{
  "num_hidden_layers": 14,
  "d_shared_expert": 192,
  "hidden_act": "geglu",
  "router_score": "sigmoid",
  "init_std_router": 0.0118,
  "beta1": 0.9
}
Below are experts of layer 6 (counted from 0) of a mixture-of-experts language model. Rows are named router (the router's row for the expert), down (a neuron's output weights, with its number) and show model dimensions 0-95. Each number is 128 + 24 x the weight over its row's rms, rounded and kept within 0 to 255.
After each expert's rows: "comes before" lists some tokens at least twice as common just after its tokens as in all text. This comes from a sample of Wikipedia text that the model never trained on. Tokens count by the router's weight.

# expert 11
router [170 143 104 120 153 118 139  88 128 120 169 118 128 116  75 134 138  92 114 118 111 110 124 134 124 114 133 159  83 120 149 148 106 101 106  78 170 133 102 109 118 128 137 105 114 118  92 117 122 130 141 129 167 103 100 106  87 149 144 163 115 150 151  81 161  98 114 121 119 173 101 126 130 112 104 105  98 148  97 118 155 187 139 133 140 148  97 130 132 129 109 120  76 141 102 114]
down0 [155 106 126 117  98 142 125 125 115 104 125 166 131 119 117 145 106 104 126 121 122  96 138 121 120 147 151 125 140 151 125 140  96 141 179 135 130 104 128 159 116 139 155 133 168 106 162 140 100 144 126 171 141  72 108  85 112 119 126 118 107 128  76 125 107 147 149 140 127  70 132 156 156 107 116  77 116 145 112 111  78 117 123  83 108 115 152 115 155 137  96 146 100 167 111 100]
down1 [ 93 116 149 126 155 115 125  96 106 109 129 122 126 155 173 127 142 122 126  94 111 106 190 149 104  98 155 179 155 131 110 134 121 132 113 161 201 157 109 134 107 140 103 131 105 135 124  78 104 115 140  78 111 132 118 120 135  96 135 100 148 188  94 106 163 143 162 146 141 165 146 101 128 125 142 114 176 160  89 118 159 128 133 118 120 154  58 154 112 116 101 121 139 134 120 119]
down2 [160 143 176 168 120 109  93 133 129  86 107 114 135 137 127 100 117 143 104 114 131 140 137 158 132 133 126 148 136 135 109 131 141 109 125 125 138 148 146  93 102 105 142 109 140 152  98 124 136 175 107 141 113 134 151 141 113 177  98 115 124 139  95 143 127 148 115 109 124 157 113 128 147 123 159  76 107 107 129 107 150 115 159  85  85 140 159 164 167 100 137 128 125 132 120 165]
down3 [ 94 152 149 165 141 136 158 151 112 139 108 109  98 156 125 136 130 156 164  95 156 179  83 125 132 109 128 141 116 121  87 113 140 143 157 101 150 124 146 126 127 153 105 106 132 143 146 135 147 105 121 113 125  79 150 160 187 121 115 104 100 130 179 134 113 128 100 138  89 100 124 178 153  97 108 111 104  93 135  96 126 100  97 131 126 162 169 142 155 187 102 115 133 138 164 122]
down4 [159 127 121 126 170 163 129 179 103 116 141 128 174  82 122 157  80  89 126 121 132 116 134 137 152 118 147 155 126 110 141 102 123 143 102 122 126 130 112 128 124 177 137 140 112 101 132  88  99 159 131 106 115 144 119 168  95 157  95 157 218 116  90 134 152 146 108 119  95 118 156  65 174 138 121 123 114 128 131 117 138 129 136 131 113 111 117 152 148 128 135  88 146 103 112 109]
down5 [144 111 157 145  99 129 103 167 152 137 146 149 123 115 137  83 148 158 114 121 136 103 138 112 156 132 103 151 117  72  90  95 136 144 183 103  74 128 131  99 128 114 128 138  81 147 165 150 131 138 157 136 125 109  62 128  86  72 117 170 164 135 100 132 114 147 116 105 139 150  91 121 131 159 154 134 119 162 106  83 127 134  64 104 161 155 168 146 134 125 130 150 139 111 142 102]
down6 [114 131 134 124 124 110 127 139 133 118 116 108 118 137 104 121 143 153  88 147  94 124 137 155 108 145 147 123  76 127 126 157 146 144 116 198 126 100 125  87  94 119 135 136 146 141 108 124 118 146 123 140 133 124 148 103 103 171 181 161 160 133 126 137 170 118  99 124 129 170 159 144 148  84  93 126 141 130 105 113 150 177 104 113 105 121 124 154  96 151 134 130 131 158 143 150]
down7 [148 146 130 152 141 109 135 105 122 104 129 161  85 138 145 124 115 171 133 187 125 128 148 172 123 140 141 142 135 118 111 178 138 141 164 148 121 114  90 119 156 131 121 138 102 155 112 125 117 115 127 119 124 179 121 175 134  98 112  94  57 142 171 109 136 140  90 140 105 154 159 118 142  96 114 153  87 103 145 122 158 106 121  87 130  91 113 125 124 114 153 109  98 128 151 108]
comes before: "-", " a", " been", "ed", " be", " not"

# expert 3
router [161 132 114 134 188  94 166  89 122  90 103 136 133 139  92 106 108 140 124 101 123 132 138 167 127 130 100 152 122 153 125 136 116 101 113 122 140 163 126 103 112 106 181 118 120  88 110 140 129 120 166 145 146 136 107 112 122 138 132 136 152 141 148  81 145 117 101 126 148 153 140 120  85 119  82 113  84 158 143 143 131 160 134 123  81 125 116 107 160 119 114 131 124 171 151  88]
down0 [137 123 142 132 143 164 118 150 128 158 113 106  98 150 143 117 164 176 156 106  87  91 139 123 136 117 120 159 125 142  97 108 161 139 123  94 110 154 146  98 139 137 126 185 155 146 163  94 119  75 106 108 128 104 139 111 106  88 152 130  96 138 131 134 112  97 148 132 157 165 118  85 132  90  89 104 124 109  88  93 144 153 169 166 116 132 167 136 146 112 128 128 109 125 142 100]
down1 [123 129 154 140 147 107 152 152 132  85 135 175  92 128 117 120 130 114 136 167  99 145 146 111 140 109 154 161 116 163 121 137 116 131 105 121 112 132  86 138 110 163 143 170 100 123 100 145 152 164 173 130 139 156  87 126 141 139 102 128 151 127 118 115 162 167 168 124 129 104 108 141 145 143 130 155 143 143 124 141 100  90 121 122 139 124 125 169 121 140 122 165  88 117 133  97]
down2 [105 122 171  83 142 121 112 104 124 140 131  92 165 147 138 145 148 134 181 112  84 113 108 142 103 145 117 178 149 170  90 126 159  85 113 121 117 139 121 151  91 129 176 138 117 141 174 110 107 117 106 193 121 122 127 164 111 127 137 128 205 128 118 128 128 145 103 162 137 142 161 116 157 134 134 129  88 114 132 113 137 172 112 204 147 124 138 132 115 146 145 166 130 141 141 136]
down3 [133 112  96 128 157 134 130 129 129 165 123 159 137 100  92 122  93 141 107 162 108 159 151 126 139 151 138 143 128 140 137 161 104 142 143 140 141 102 153 122 113 136 122 106 168 125 108 121 133 122 122 141 114 120 113 164 157 155 100 122 143 149 160 122  94  95 145 107 162 137 123  94 135 134 117 159  93 140 191 147 128 131 100 154 166 143 161 135 135 116  89 124 151 141 113 130]
down4 [114 136 138 110  81 147  98 165 126 119 128 159 177 115  97 158 167 172 143 168 132 107 131 109 148 112 115 102  82 158 103 122  99 120 142 160 109  91 125 114  70 140 128 106 107 136 115 123 113  94 130 155 149  97 147  91 125  88 150 117 151 140  88 134 142  76 131 106 175 118 159  94 123 119 154 126 109 147 115 113 124 142 147 157 165 165 120 139  77 152 129 119 159 130 142  94]
down5 [122 125 127 141 132 129 127 132 132  97 145  59 143 160 125 132 139 118 123  99 137 152 128 124 114 115 121 115  67 146 137 129  83 134 111 137 103 179 112 100 107 102 119 120  98  91 174 156 170 104 100  99 111 141 138 125  97 122 136 133 106 155 177 139 110 107 132  85 110  99  92 166 152 103  70 138 115 108 142 117 138 100 122 130 168 117 125 110 147 122 101 148 167 111 147  98]
down6 [144 133 137 118 144  92 110 111  95 159 177 150 111 108 133 147  94  90 102 173 152  57 116 155  86 162 136 134 154 118 154 151 167 143  86 125 105 142  89  98  97  99 111 131 156 150 108 134 125 175 166 131 106 132 132 134 148 159 145 127 187 158 132 111 155  87 120 182 141 149 164 120 137 122 119 137 133 104 114 131 137 115 129 163  60 172 143 159 164 112 178 123  98  97 127 153]
down7 [127 132 101 145 153 145 150 114 105 103 136  93 193 152 122 104 126 159  78 119  98 123 123  92 135 167 124 127 101 148 138 136 134 145 173  98 157 131  99 142 126  70 130  71 134 101  92 121 126 136 144 104 137 130 131 170  89 129 152 153 147 129  77 138 128 122 110 113  91 153 112 148 152 118 153 127 122 106 118 137 154 148 178 110 139 158 123 128 139 163 150  88 112 109 134 124]
comes before: " of", ",", ".", " was", " (", ".\n\n"

# expert 15
router [165 158  92 102 146 103 159  74 118 155 143 151 120  94  92 172 116 148 144 154  86 132 111 157 158 144 131 160 109 137 116 116 127 111 106 133 132 144 102 112  80 104 188 133 170 100  92 117 110 147 125 116 169 110 134 105 106 114 124 143 144 157 141 115 160 117  91 119 138 112 100 104 136 105 108 122 114 129 122 134 124 155 160 132  85 100  88 113 158 131 107 115 125 162 128 113]
down0 [131 129 167 138 142 120 127 153 125 165 156 127 148 139 171 116 157  96 140 103 129 168 111 121 123 137 113 126  89 120  93 139 111  38 148 132 186 154 125 110 122 103 108 154  93 119 141 127 123 153  83 140 107 165 114 126 118 104 187 129 128 108  92 113 112 139 123  88 139 124 139 138 123 117 140 137 104 158 139 139 134 139 155 122  90 137 115 140 115 133 203 156 138 107 117  97]
down1 [141 125  97 129 133 123  96 116 175 145 123 141  94 125 100 137 159 119 114 129 117 158 129 166 152 108 117 142 123 148 105 113 137 134 142 103 121  85 153 138  89 114 172 135 116 153 143 117 126 118 127 161 113 138 121 102 123 138 142 112 113 149 148 129 129 153  89 114 150 115 153 122  94 141 135  89  94 125 139 144 123  92 176 118 118 136 132 145 122 136 147 104 107 118 134 140]
down2 [147 103 130 140 112 128 112 150 148 128 150 148 170 134 150 133 118 130 116  98 122 111 121 143  93 162 120 130 105 133 116 123  85 130 100 156 151 130 152 121 158  94 138 101 110 137 134 111 129 131 157 135  85 127 119 142 166 108 129 163 141 110 125 159 111 124 140 128  80 158 106 172 110 128 117 118 112 146 149 152 101  91  78 119 168  92 104 144 135 103 150 141 133  91 117 173]
down3 [145 149 119 144 116 135 107 189 166 147 141  68 136 126 118 172 141 129 134 116 127 131 120 144 126 171 150  94 143 189 149 114 100 114  99 118 155 125 150 131 125 120 135 158 125 134 168 183 147 111 120 139 176 147 156 176 103 127 175 138 142  96 148  91 132 135 152 176 182 122 138 122 123 115 155 158 121 149 145 140 144 139 136 148 158 143 151 136 114  98 100 102 133 141 105 143]
down4 [120 151  94 136 123 108 149 152 151 132 117 113 127 119 152  85  91 128 161 138 132 178 120 111 143 136 137 147 142  81  85 172 133  76 121 145 123 121 101 160 154 147 150 125 110 159 146 118 132 165 161 167 138 105 163 151  58 125 136 109 158  94  89 138 143 154 113 124 139 140  96  96 166 110 109 145  83 102 139 158 126 163 154 147 135 125 133  88 116 139  97 143  91 149 120 134]
down5 [148 134  90  95 133 145 102 144 137 115  88 118 107 111 128 141 134 109 125 165  94  88 136 170 116 108 146  93 123 152 124 165 106  93 116 124  89 111 124 128 101 127 113 129 181 126 123 122 144 119  78  96  97 121 148 154 119 140 150 139 158 107 153 147 117 141 162 180  72 130 136 112  93 165 171 137 119 111 142 139 166 159 123  95 160 132 137 161 118  74 105 104 153 147 158 135]
down6 [180 105 129  84 106 125 126  81 115 143 136 174  94 137 178 126 122 140 117 142 136 145 129 141 112 105 120 161 120 112 172 139  92 137 116 160 149 143 127 111 129 136 113 118  53 135 146 125 142 170 106 123 114 117 142 121  85 137 149 132  96  84 119 105 153 163 125 144 143 120 107 115 108 132 156 120 132 140 117 132 155 100 137 114 104 121 140 135 156 175 132 135  95 111  76 122]
down7 [122 124 104  83 122 151 112 143 119 160 109 144  83 102 136 141 106 168 172 140  80 105 128 139 147 115 135 106  91 104  73 121 125 164 105 113 133 115 102 138 110 155 160  89 145 120 107 131 130 162 124  78 157 109 120 131 137 146 153 141 125 153 143 173  91 129 136 103 127 146 127 134 132  86  78 125 136  87 140  75 112 147 167 117 144 137 116  91 145 113 146 122 113 139 126 138]
comes before: " of", ",", ".", " in", "|", " and"

# expert 13
router [150 149 128 147 151 120 164  95 106 134 121 129  90 137 126 116 122  87 143 179 115 112 129 129 139 106 116 170 129 118 165 120 132 109 109 108 165 111 113 154 127  96 122 125 137  87  91 133 100 132 130 122 140  90 102 103  80 138 108  95 125 142 153  81 117 101 111 152 125 129 118 120 165  84 118 113 154 160 120 107 122 154 101 136  99 144 129 137 137 118 121 126  94 121 121 106]
down0 [118 115 113 145 117 139 105  98 113 147 134 120 120 102 157 148 117 113 124 135 131 150 143 148 123 116 141 132 101 117 141 115 140 150 160 136 113 103  92 117 125 114 115 130  89 161 163 119 101 151 145 109 167 149 145 145 139 140 144 108  90 122 137 133 147 138 135 141 130 125 143 121 135 105 173 125 134 193 101  96 153 105 143 131 143 150 150 135 127 162 136 126  85 112 131 172]
down1 [112 101 151 127 160 166 139 112 131 108 117 112 165 131  91 140  99 118 127 144 112 160 155 111 118 135 125 150 106 140 133 161 147 128  93  82 152 130 147 133 148 151  96 153  88 159 152 154 155 164 144 138 112 115 111 160 133 171 115 163 107 166 124 105 123 121 134 107 148 154 145 137 162 146 115 107  99 144  87 132 168 124 140  79 138  87 143 126 140 145 172 104 114 126 137 116]
down2 [143 147 102 172 152 124 122 135 148 162 106  88 103 135 131 147 111  71 147 107 111 128 136 112 152 139 149 133 101 122 128 131 111 171 146 103 137 150 105  78 136 148 124 151 138 186 102 124 156 172 133 137 108 132 136 111 114 142 118 116 145 169 113 147 158 124 177 101 108 167 116 141 107 164 143 134 135 162 116 109 149 110 135 116 155 103 107 136 105 142 121 194 121 181 110 144]
down3 [147 156 117 133 119 134 128 137 129 133 119 104  96 125 175 129 184  81 135  98 146 157 187 120 146 143 134 107 143 133 143 171 131 160 112 125 145 105 131 133 181 145 169 120  94 115 122 109 119 142 122 152 112 167 145 131 149 177  88 139 149 114 119 119 110 137 131 154 151 155 117  91 139 128 106 117 132 112 130 154 129 124 123 125 141 138 100 125  77 136 143 140 158 156  94 164]
down4 [107  93 138 137 132 164 141 118 172 177 136 116 138 140 113 122 138 129 121  90  87 128 136 147 119 139 123 121 125 138 115 102 140 126 122  82 142 145 141 122 117 155 114  82  99 140  96 127 131 134 130 154 136 171 107  86 130 148 160 145  83 129 106 135  93 143 159 107 112 142 128  89  87  96 119 123 122 130 185 143 121 115 141  97 137 126 134 116 155 140 129 182 118 156 153 132]
down5 [124 139 103  86 105 101  90 136 108 128 150 145 145 144 184  98 104 126 142  92 164 132 140 101 114 113 131 168 123 117 139 100 127 132 111 181 115 104 116  92 103 119 120 121  92 128 139  75 132 181 131 126 127 138 150 109 160 113 105  82 145  81 111 164 143 168 159 144 100 110 104 127 115 129 155 103  91 163 174  60 123 112 113 125  98 141 132 145 137 120 127 131 148 107 149 149]
down6 [155 151 118  96 136 118 137 132  94 138 168 128 121 127 106  96 126 106 125 154 133 120 142 179 123 126  63 158 136 140 152 119 137 130 127 129 128 129 125 152 122 134 166  89 131 110 115 152  95 122 107 156 109  97 110 119 102 150 180 132 119 134  90 102 112 114  92 127 109 156 128 136 151 135 150 112 141  99  95 122 107 150 140 114 134 118 128 123 111 109 148 151 174 113 134 112]
down7 [138 126 158 114 121  94 130  88 111 176 157 111 160 134 139  77  73 140  89 175 127 136 104 128 115 119 139 129 116 148 134 149  99  81 126 104 120 100 130 136 120 194 133 101 167 133 118 140 155 111 122 120 153 121 162 141 151 173 126 101 150 122 137 114 139 116 138 122  97  96 146 141 131  76 189 116 107  95 123 122 109 135 113 148 127 153 106 135 136 129  86 105 142 137 173 109]
comes before: " |", ",", "–", ")", ".", ")\n"

# expert 2
router [148 154 132 111 165  97 162  77 124 118 157 119 120 139 107 148 130 122 128 139 135 142 133 169 113 126 136 176  93 146  78 138 129 112 124 163 157 147 131 121 101 113 155 130 135  92 139 116 135 135 164 105 123 105 120  94 114 125  89 144 168 160 130 104 178  97 112 122 153 116 121 122 146 109  89  93 156 177 108 129 141 167 102 108 113 105  97 144 131 111 106 135 131 109 115 127]
down0 [120 166 155 136 132 127 158 102 108 122 124 163  86 139 130 125 149 127 117 166 139 152 132  82 160  83 112 154 130 174 106 135 122  80 100 107 135 136  91 145 142 123 141 123 138  97 176 147 119 103 119 127 109 147 101 143 100  81 174 160 109  95 122 139 120 170  97 127 162  94 130 154 120 128 118 171 110 125 151 126  96 142  91 157 106 129 164  96 132 147 119 118 122 146 159 126]
down1 [132 117 156 113 131  83 104  92  53 153 152 128 141  99 113 138 133 123  94 154  72 108 103 134 132  89 107 152 165 119 159 105 109 161 122 110 134 136 114 130 112 132 142 131 151 153 148 115 136 137 132 142 116 125  69 127 137 158 109 144 116 148 128 153 153 152 148 168 151 102 152 141 133 142 167 120 104 125  96 134 155 106 109 138 140 111 143 106 147 153  87 137 135 151 145 109]
down2 [123  87  93 130 102 158 129  99 117 107 147 140 157 162 169 156 112 133  74 157 201  83 116 109 139 116 137  81 125  79 190 143  92 152 174 170  83 151 149 105 173 111 131 171 111 156 108 126 124 117 134 119 124 144 160 102 136 131 128 147 134 155 142  77 145 158 116 133 152 151 126 102 108 131 124 112  93 135 132 157 132 175 137 156 129 139 127 122 138 169 124 143 131 151 139 147]
down3 [134 120 121 137 120 106 150 129 137 120 117 122 174 126 136 111 110 103  95 115  87 171 162 165  78 199 113 120  75 130 126 114 119 117 119 100 119 166 144 133  93 136 127 109 137  91 167 168 123 159 100 127 149 141 141 101 154 172 146 107  99 129 153 135 121 161  86 137  83  93 115 144 125 118 162 133 140 153 132 122 107 127 133  95 100 142 150 152 150 100 151 128 140  90 121 149]
down4 [179  94 117  90 103 134 103 110 120 123  92 143 108 150  73  69 160 118 134 109 115  99 116 102 152 124 138 125 123 106 142 114 144 133 135 202 110 130 103 136 147  87 139 166 119 108  55 136 106 169 123 127 168 135 140 144  86 153 113 115 149 135 127 126 121 124 153 172 101 132  62 141 138 131 150 129 124 112 117  86 130 124 146 136 139 157 139 112 116 102 105 155 158 111 166 112]
down5 [148 173 110 149 125 111 131 127  88 102 129  66 139  99 134 204 103 126 123  98 130 142 162 154 116 137 124 149 148 160 155 133 171 154 137 145 133 128 118 126 162 137 105 130 137  86 125 150 158 126 100 110 133 154  89 115 111 151 165 160 133 153 143 114 131  66 154 135  72 120 163 114  77 158 130 114 161 126 136 157 120 103 117 181 156 163  48 172 131 107 129 117 123 167  97  85]
down6 [ 97 147 121 123  90 130 102 114 121 110 166 103 121 143 158 137 128 136 102 108 138 146 133  85 156 143 118 149 126 115 113 174 138 101 133 142 133  98 106 118 160 139  99 116 118  92  73 131 119 163 137 154  97 186 146 101 129 109 194 138 138  98 128 142 169 115 184 141 121 119 107 132  88 150 131  98 127 143  77 115 146 105 148 138 105 145  96 170 137  75 143 148 145  74 148 197]
down7 [112  50 114 146 132 118 151 141 120 117 143 133 172 121 117 134 137 157 126 157 166 120 150 129 129 114 127 115 143 140 114 162 149 122 138 151 138 141 145 131 124  94 169 120 133 112 168  99  87 110 109 116  94  95 150 162 154 202 145 146  78  94  87  82 119 132 127 148 112 147 130 104 144 140  92 156 131 153 125 123 107 165 141 163 134 105 123 118 149 125 159 118 124 151 108 152]
comes before: " the", " to", " by", " in", " a", " that"

# expert 17
router [154 165 103 139 189  81 155 127  98  82 167 147  84 130 124 152 116 131 135 148 101 129 123 152 122 147 106 172 144 146 123 138 111 135 100 114 168 140  84 111 127 124 156 132 137 120  75 122 157  98 162 112 134 127 125  91 107 111 107 137 131 151 148  75 140 122 136 130 130 145 138 127 153 106 105  94 140 143 121 142 135 135 126 110  89 157  92 126 187 126 108 155 127 150 168  96]
down0 [ 81 121 116 144 171  95 117 129 159 161 150 113  91 133 138 158 162 152 175 144 130 145 108 111 101 104 134 153 141 134 135 113 164  71 137 148 112  92  99 129 162 115 131 105 124 110 142 106 138 120 135 103 110 160 124 167 105 131 143 109  94 121 122 119 109 155 106 144 151  98 161 123 166  95 152 135 136 141 136 139  86 131 134  95 134 144 101 125 161  85 111 140 110  93 145 107]
down1 [162  96 127 113 109 111 127  98  79 104  82 134 136 106  71 112 134 139 104  95 110 133 149 151 122 119 153 103 104 124 150 108 146 152 118 142 119 127 141 148 106 152 104 132 133  95 117 134 127 132 138 136 134 156 118 152 142  71 169  85 118 188 124 146 147 117 107 101 133 136 125 102 124 113 113 161 133 146 157 123 129  73 132 118 141 133 109 128 129 119 109 144 151  95  79 129]
down2 [109 124 127 112 112 111 154 105 118 155 173 114 119 158 164 120 132 114 111 136 172 134 157 113 116 103  92  95 132 134 124 126 131 160 154 133 123 138 131 158 111 148 108 112 112 155 139 111 127 111 109 145 137 134 126 124 198 137 131 135  71 132 121  82 124 116 131 112 110 169 137 122 108 128 151 122 149  91 123 172 101  95 166 125  98 155 161 124 120 150 136  90 121 126  65 108]
down3 [105 105 189 153 141 156 130 147 112 115 143 106 158 102 159 147  99 144 105 146 159 131 125 124  88 113 139 147 127 154 120 118 126 151 138 124  66 136 153 146 133 159 163 159  90 106 155 112  95  93 151 150 107 145 121 101 143 179 116 114 135 128 138 104 141 115 142 115 111 131 129 141 106 147 104 161 116 191 135  89  77 101 133 124 107 144 115 129 139 117 110 107 107 128  97 132]
down4 [107 120 122 144  82 138 140 110  85 104 145 152 137 114 118 138 128  95 150 109 157 111 133  67  79  91 120 162 115  95 161 144 172 133 121 103 152  90 104 132 103 128 157 132 134 118 159 142  75 105 120 162 142 158 133 141 173 121  89 111 123 125 125 135 138  86  79 145 162 177  90 146  40 137 121 135 138 143 110 127  95  56 110 156 124 151 160  78 143  97  75 136 194 161  90 157]
down5 [138  83 156 117 128 158  75 166 131 182  87 129 156 120 116 146 127 119 117 169  99 150 111 164 158  69  92 175 145 125 160  97 135 129 118 141 138 132 166 140  79  99  91 131 101 127 173 108 120 170 128 143 129 139 131 147 117 182 154 136 179 147 129 153 135 144 160 122 127 137 149 123 157 138 129 128 153 148 115  92 143 120 131  60 152  82 112 111  96  81 130 122 159 118 137  96]
down6 [156 118 134 115 132 165 135  93 119 129 152 163 108 132 159 172 130 132 151 145 131 143 126 165 148 122 142  75 145 131 140 115 138 135 147 115 132 134 140 102 161 144 127 110 104 143 106  89 117 155 133  59 146 155 151  92 132 161 124 104 113 131 117 122 132 143 135 114 108 170  95 164 154 170 140 149  80 106  99 114 165 138 163 155 176 131 137  85 150 163 102 111 185 108 148 180]
down7 [116 146 126 131 161 106 107 176 147 165  99 132  88 135 146  67 134 132  96 121 120 141 106 131 156 154 113 136 141 137 148 105 132 114  82 149 164 117 164 124 120 139  99 128 175 156 106 120 112 138 140  92 137 154 151 139 115 120 118 133 152 117 127 118 104 106 144 111 130  92 114  85 162 146 165 154  78 117 104 128 157 100 104 144 130 112 140 129 122 155 147 114 166 119 108 146]
comes before: " the", " a", " \"", "The", "born", " an"

# expert 8
router [140 137 129 128 136 110 132 116  99 127 142 169 122 143 113 134 106 112 125 122 136 126 142 153 151 141 134 175 118  96 109  84 131  97 124 125 123 164 108 103 163  88 157  99 125 124 122 153 130 137 137  75 129 138 113 114 108  96 115 114 143 139 134 113 150 116 111 156 125 160 128 103 163 100 108  90 145 156 114 132 148 151 119 120 114 119 141 150 167 116 106 129  69 134 123 141]
down0 [102 111 120 138 128 119 150 139 151 121 129 137 159 143 134  98 134 111 125 106 183 147  98 130 121 125 124 129  94 212 148 169  94  95 117 168 138 142 119 138  96 125 125 132 163 104 121 139 162 139 155 156 148  84 121 149  90 114 151 129 139  93 130 122 114 162 134 115 146 131 104  99  82 122 164 152 120 105 101 128  97 103 153 125 156 161 145 130 131 135 120 134  88 103 152 117]
down1 [144 116 110 132 147 166 103 125 122 173 144  97  89 120 144 112 126 104 123  78 102 132  84 150 140 103 143  99 128  96 116 133 126 121 129 137 127 140  99 171 145  99 177 135 164 122 138  95 128 159 119 141 170 113  94 118 143 138 134 152 146  96  73 126  95 124 103 134 115 159 110 143 147  95 135 165 115 141 167 126 109 132  89  99 123 106 119 133 150 108 142 117 125 135 143 121]
down2 [143  91 159 155 140 114 117 144 128 110 144 138 131 184 102 133 113 105 106 130 155 128  88 131 176 154 130 121 108 162 130 110 102 116 115 138 108  83 146  95 168 138 110 127 112  57 131  91 175 127 170 116 154 129 125 105 155 105 165 120 155 142  95 134 143 123 166 127 124 149  98 183 137  98  94 128  74  79 120 121 119 107 121 134 139 132 138 111 117 119 134 197 105 153 146 132]
down3 [110 131 116 124 176 118 137 120 101 133 159 121 154 115  99 108 132 133 128 160 127 132 120 139 137 113 132 112 125 141 166 143 138 162 137 129 179 142  88 154 133 139 169 146 122 129 157  93 113  69 128 195 147 151 132 174 105  94 156 139 130  83 134 114 102  98 163 155 162 103 121 119  93 115 147 105  95 116 138 135 148 128 104 158 152 119 150  71  87  76 129  75 110 127 157 171]
down4 [115 120 114 135 133 127 101 149 117  99 131 151 109 107 116 135 109 151  84 123 116 149  81 133 152 128 167 101 129 141 127 116 119 168 148  97 101 125 136 113 100 137 126 130 142 118 145 155 207 114 154 107 142 102 139  96  91 152 128 141 143 105 148 122 154 143 144 154 151 144  94 123 114 105  98 134 126 128 114 161  81 148  91 153 127 118 109 117 128 123 151 112 122 116 126  98]
down5 [155 105 105 145 140 158 126 116 111 155 143 112  86  70 118 107 118 110  89 107 147 124 117 151 119 103 143 161 126 123 116 141 159 177 104 101 134  82 165 155  86 154 125 145 132 140  97 153  99  52  99 148 124 134 131 114 144 123 103 106 116 167 124 103 153 128  92 100 116 115 139 139 145 164 122  96 155  88 132 198 128 146 133 186 144 113 121 148 125  97 172 160 174 122 112 130]
down6 [178 133  88  71 122 136 147 112 100 151 131 108 108 129  74 158 124 122 137 150 137 105 146 121  93 120 133 118 138 138 117 131 197 108 161 168 116 123 138 119 112 110 175  54 139 141 123 146  86 141 152 150 167  99 115  81 152  97  88 103 122 141  84 112 182 115 142 129 126 131 140 147 112 134 197 128 146 117 125 132 136 125 135 112  92 133 116 119 164 142 102 136 180 163 151 116]
down7 [115  72 118 121 128 136 112 129 115 114 133 150 145 116 171 131 137 123 140 124 144 105 130 109 160 164 135  97 142 128 147 176 141 119 121 139 113 130 122 112 135 111 112 146 135 150 131 163 132 169 135  75 146 123 116 126 137 135 154 131 148 145 118 132 143  91 149 115 142 118 117 121  91 121 122  99 131 154 131 185 137 126 142 104 102 140 138 167 121 129 145 104 133  97 153 157]
comes before: " |", "==\n", ":", "\n", " ==\n", "==\n\n"

# expert 19
router [154 155 131 128 144 133 170 150  89 133 142 143 113  88  81 158 129 140 131  97 120  95 127 127 145 127 138 116 109 133 152 112  99 116 132  99 139 113 120  94 140 105 126  93 144  92  66 140 131 151 117 121 162 100 114  73  93 103 107 141 118 160 175 130 141 102 100 131 133 131 140 133 146  75  81 107 157 161 125 155 120 174 120 104  74 142 128  73 173 136  85 128 126 143 145 148]
down0 [141  97 157 118  97  87 143 148 138 112 146  88 154  94  90 124 101 117 139 142 166 119 157 122 125 122 139 123 127 144 129 103 126 147 134 165 161 135 113 100 112 110 125 145 138 113  91 149 139  94 102 113 145 146  78  87 127 102 193 104  77 146 118 121  98 130 155 147 120 168 123 108 166 139 132 133 138 121  85 114 106 143 159 127 130 173 113  99 152  84 107 108 133 151 113 103]
down1 [101 153 143 101 138 143 104 154 161 140 179 105 117 171 136 181 142 140 140 167 120 130 129 165 139 151 122  95 129 115 183 144 111 132 122 112 102 109 119  77 111 151 114 194 149 147 102 152 143  99 123 162 128 117 101 119 167 151 135 124 154 145 122 137  73 120 139 171 119 125 112 134 124 109 142  66 130 131 119 136 115 126 102 123  99  95 119 124 133 111 146  90 148 111 125 134]
down2 [129 103 136 134  95  88 116 112 152 133 131 136 166 140 118 130 156 140 132 146 114  97 174 163 136 115 147 142 135 155 127  98 105 162 102 132 144 106 116 100 135 118 132 158 123 157 152 107 121 152 136  67 148 168 115 124 100 143 151 107  98 122 112 143  86 150  69 120 100 147 132 147 133 135 138 131 102 142 105 129 115  99 165 142 123 140 136 200 117 114  58  96 122 140 160 140]
down3 [141 129 140 109 121 134 164 136  85 140 158 141 138 113 117 148 149 123 156 152 113 116 121 128 171 122  93 168 150 115  92 128 138 152 119 159 138 117 116  82 115 102  93 123 157 118 120 177 124 105 117 144 102 130 127 148 120  98 183 146 148 118 147 106 122 142  93 104 110 132  93 143  90 119 145 129 125 136 130 120 163 109 123 121 123 142 116 128 130  80 130 156 126 149 150 106]
down4 [136 150  79 143 121 116 141 158 183 124  99 157 126 135 127 143 162 105 149 161  98 143 131 118 125  96 108 131 163 128 132 118 148 159 153 154  95 154 155 123 168 116 137 157 108 156  82 142 120 136 143 123 156 154 137 127 133 147 117 145 136 119 141 126 113 121 161 129 167 125  91 126 127 123 114 111 170 139 139 128 161 120 110 111 132 144 106 116 156 103 124 128 183 112 156  78]
down5 [134 105 162 123 130 113 125 158  94 145 122 111  82 141 115 166 122 113  75 103 107 123 152  91 140 155 158 130 118 121  61  84 136 191 111 116 100 140 134 106 119 117  96 136 122  90 104  86 131 133  83 146  97 119  92 158 138 137 116 142 123 143 126 105 114 165 142 167  95 105 131 112 162 149 167 118 124  89 149 153  98 132  74 106 121  97 114 111 130 126 158 172 149 136 106 112]
down6 [ 93 108 144 132  99 147 124 157 148 138 137 155 128 137 132 123 102 132 122 119 169 130 126 177 113 126 101 116  91 161 108 159 138 145 174 175 153 122 106 119  83 117  94  97 135 161 105 118 120 111  94 129 145 106 121 105 127 107 137 113 138 101 136 136  63 121 131 129 129 129 114 106 101 143 136 123 135 180 132 134  86 142 151 141 125 170  90 125 150 121 100  97 137 134  93 128]
down7 [106 172 156  99 151 157 158 108 143 149 101 150 130 119 170 135 132 127 123 101 131  97 112 103 144  99 112 170 134 125 146 116 135 127 117 147 153 170 139 118 110 131 140 162 118 125 140 124 165 158  87 142 132 104 123 120 109 110 115 164 124 117 106 123 181 156 115 138 140  97 150 113 124 163 151 108 118 125 106 106 135 117 147 142  92 135 180 130 143 104 135 156 149 128 168 151]
comes before: " ", " the", "5", "6", "8", "4"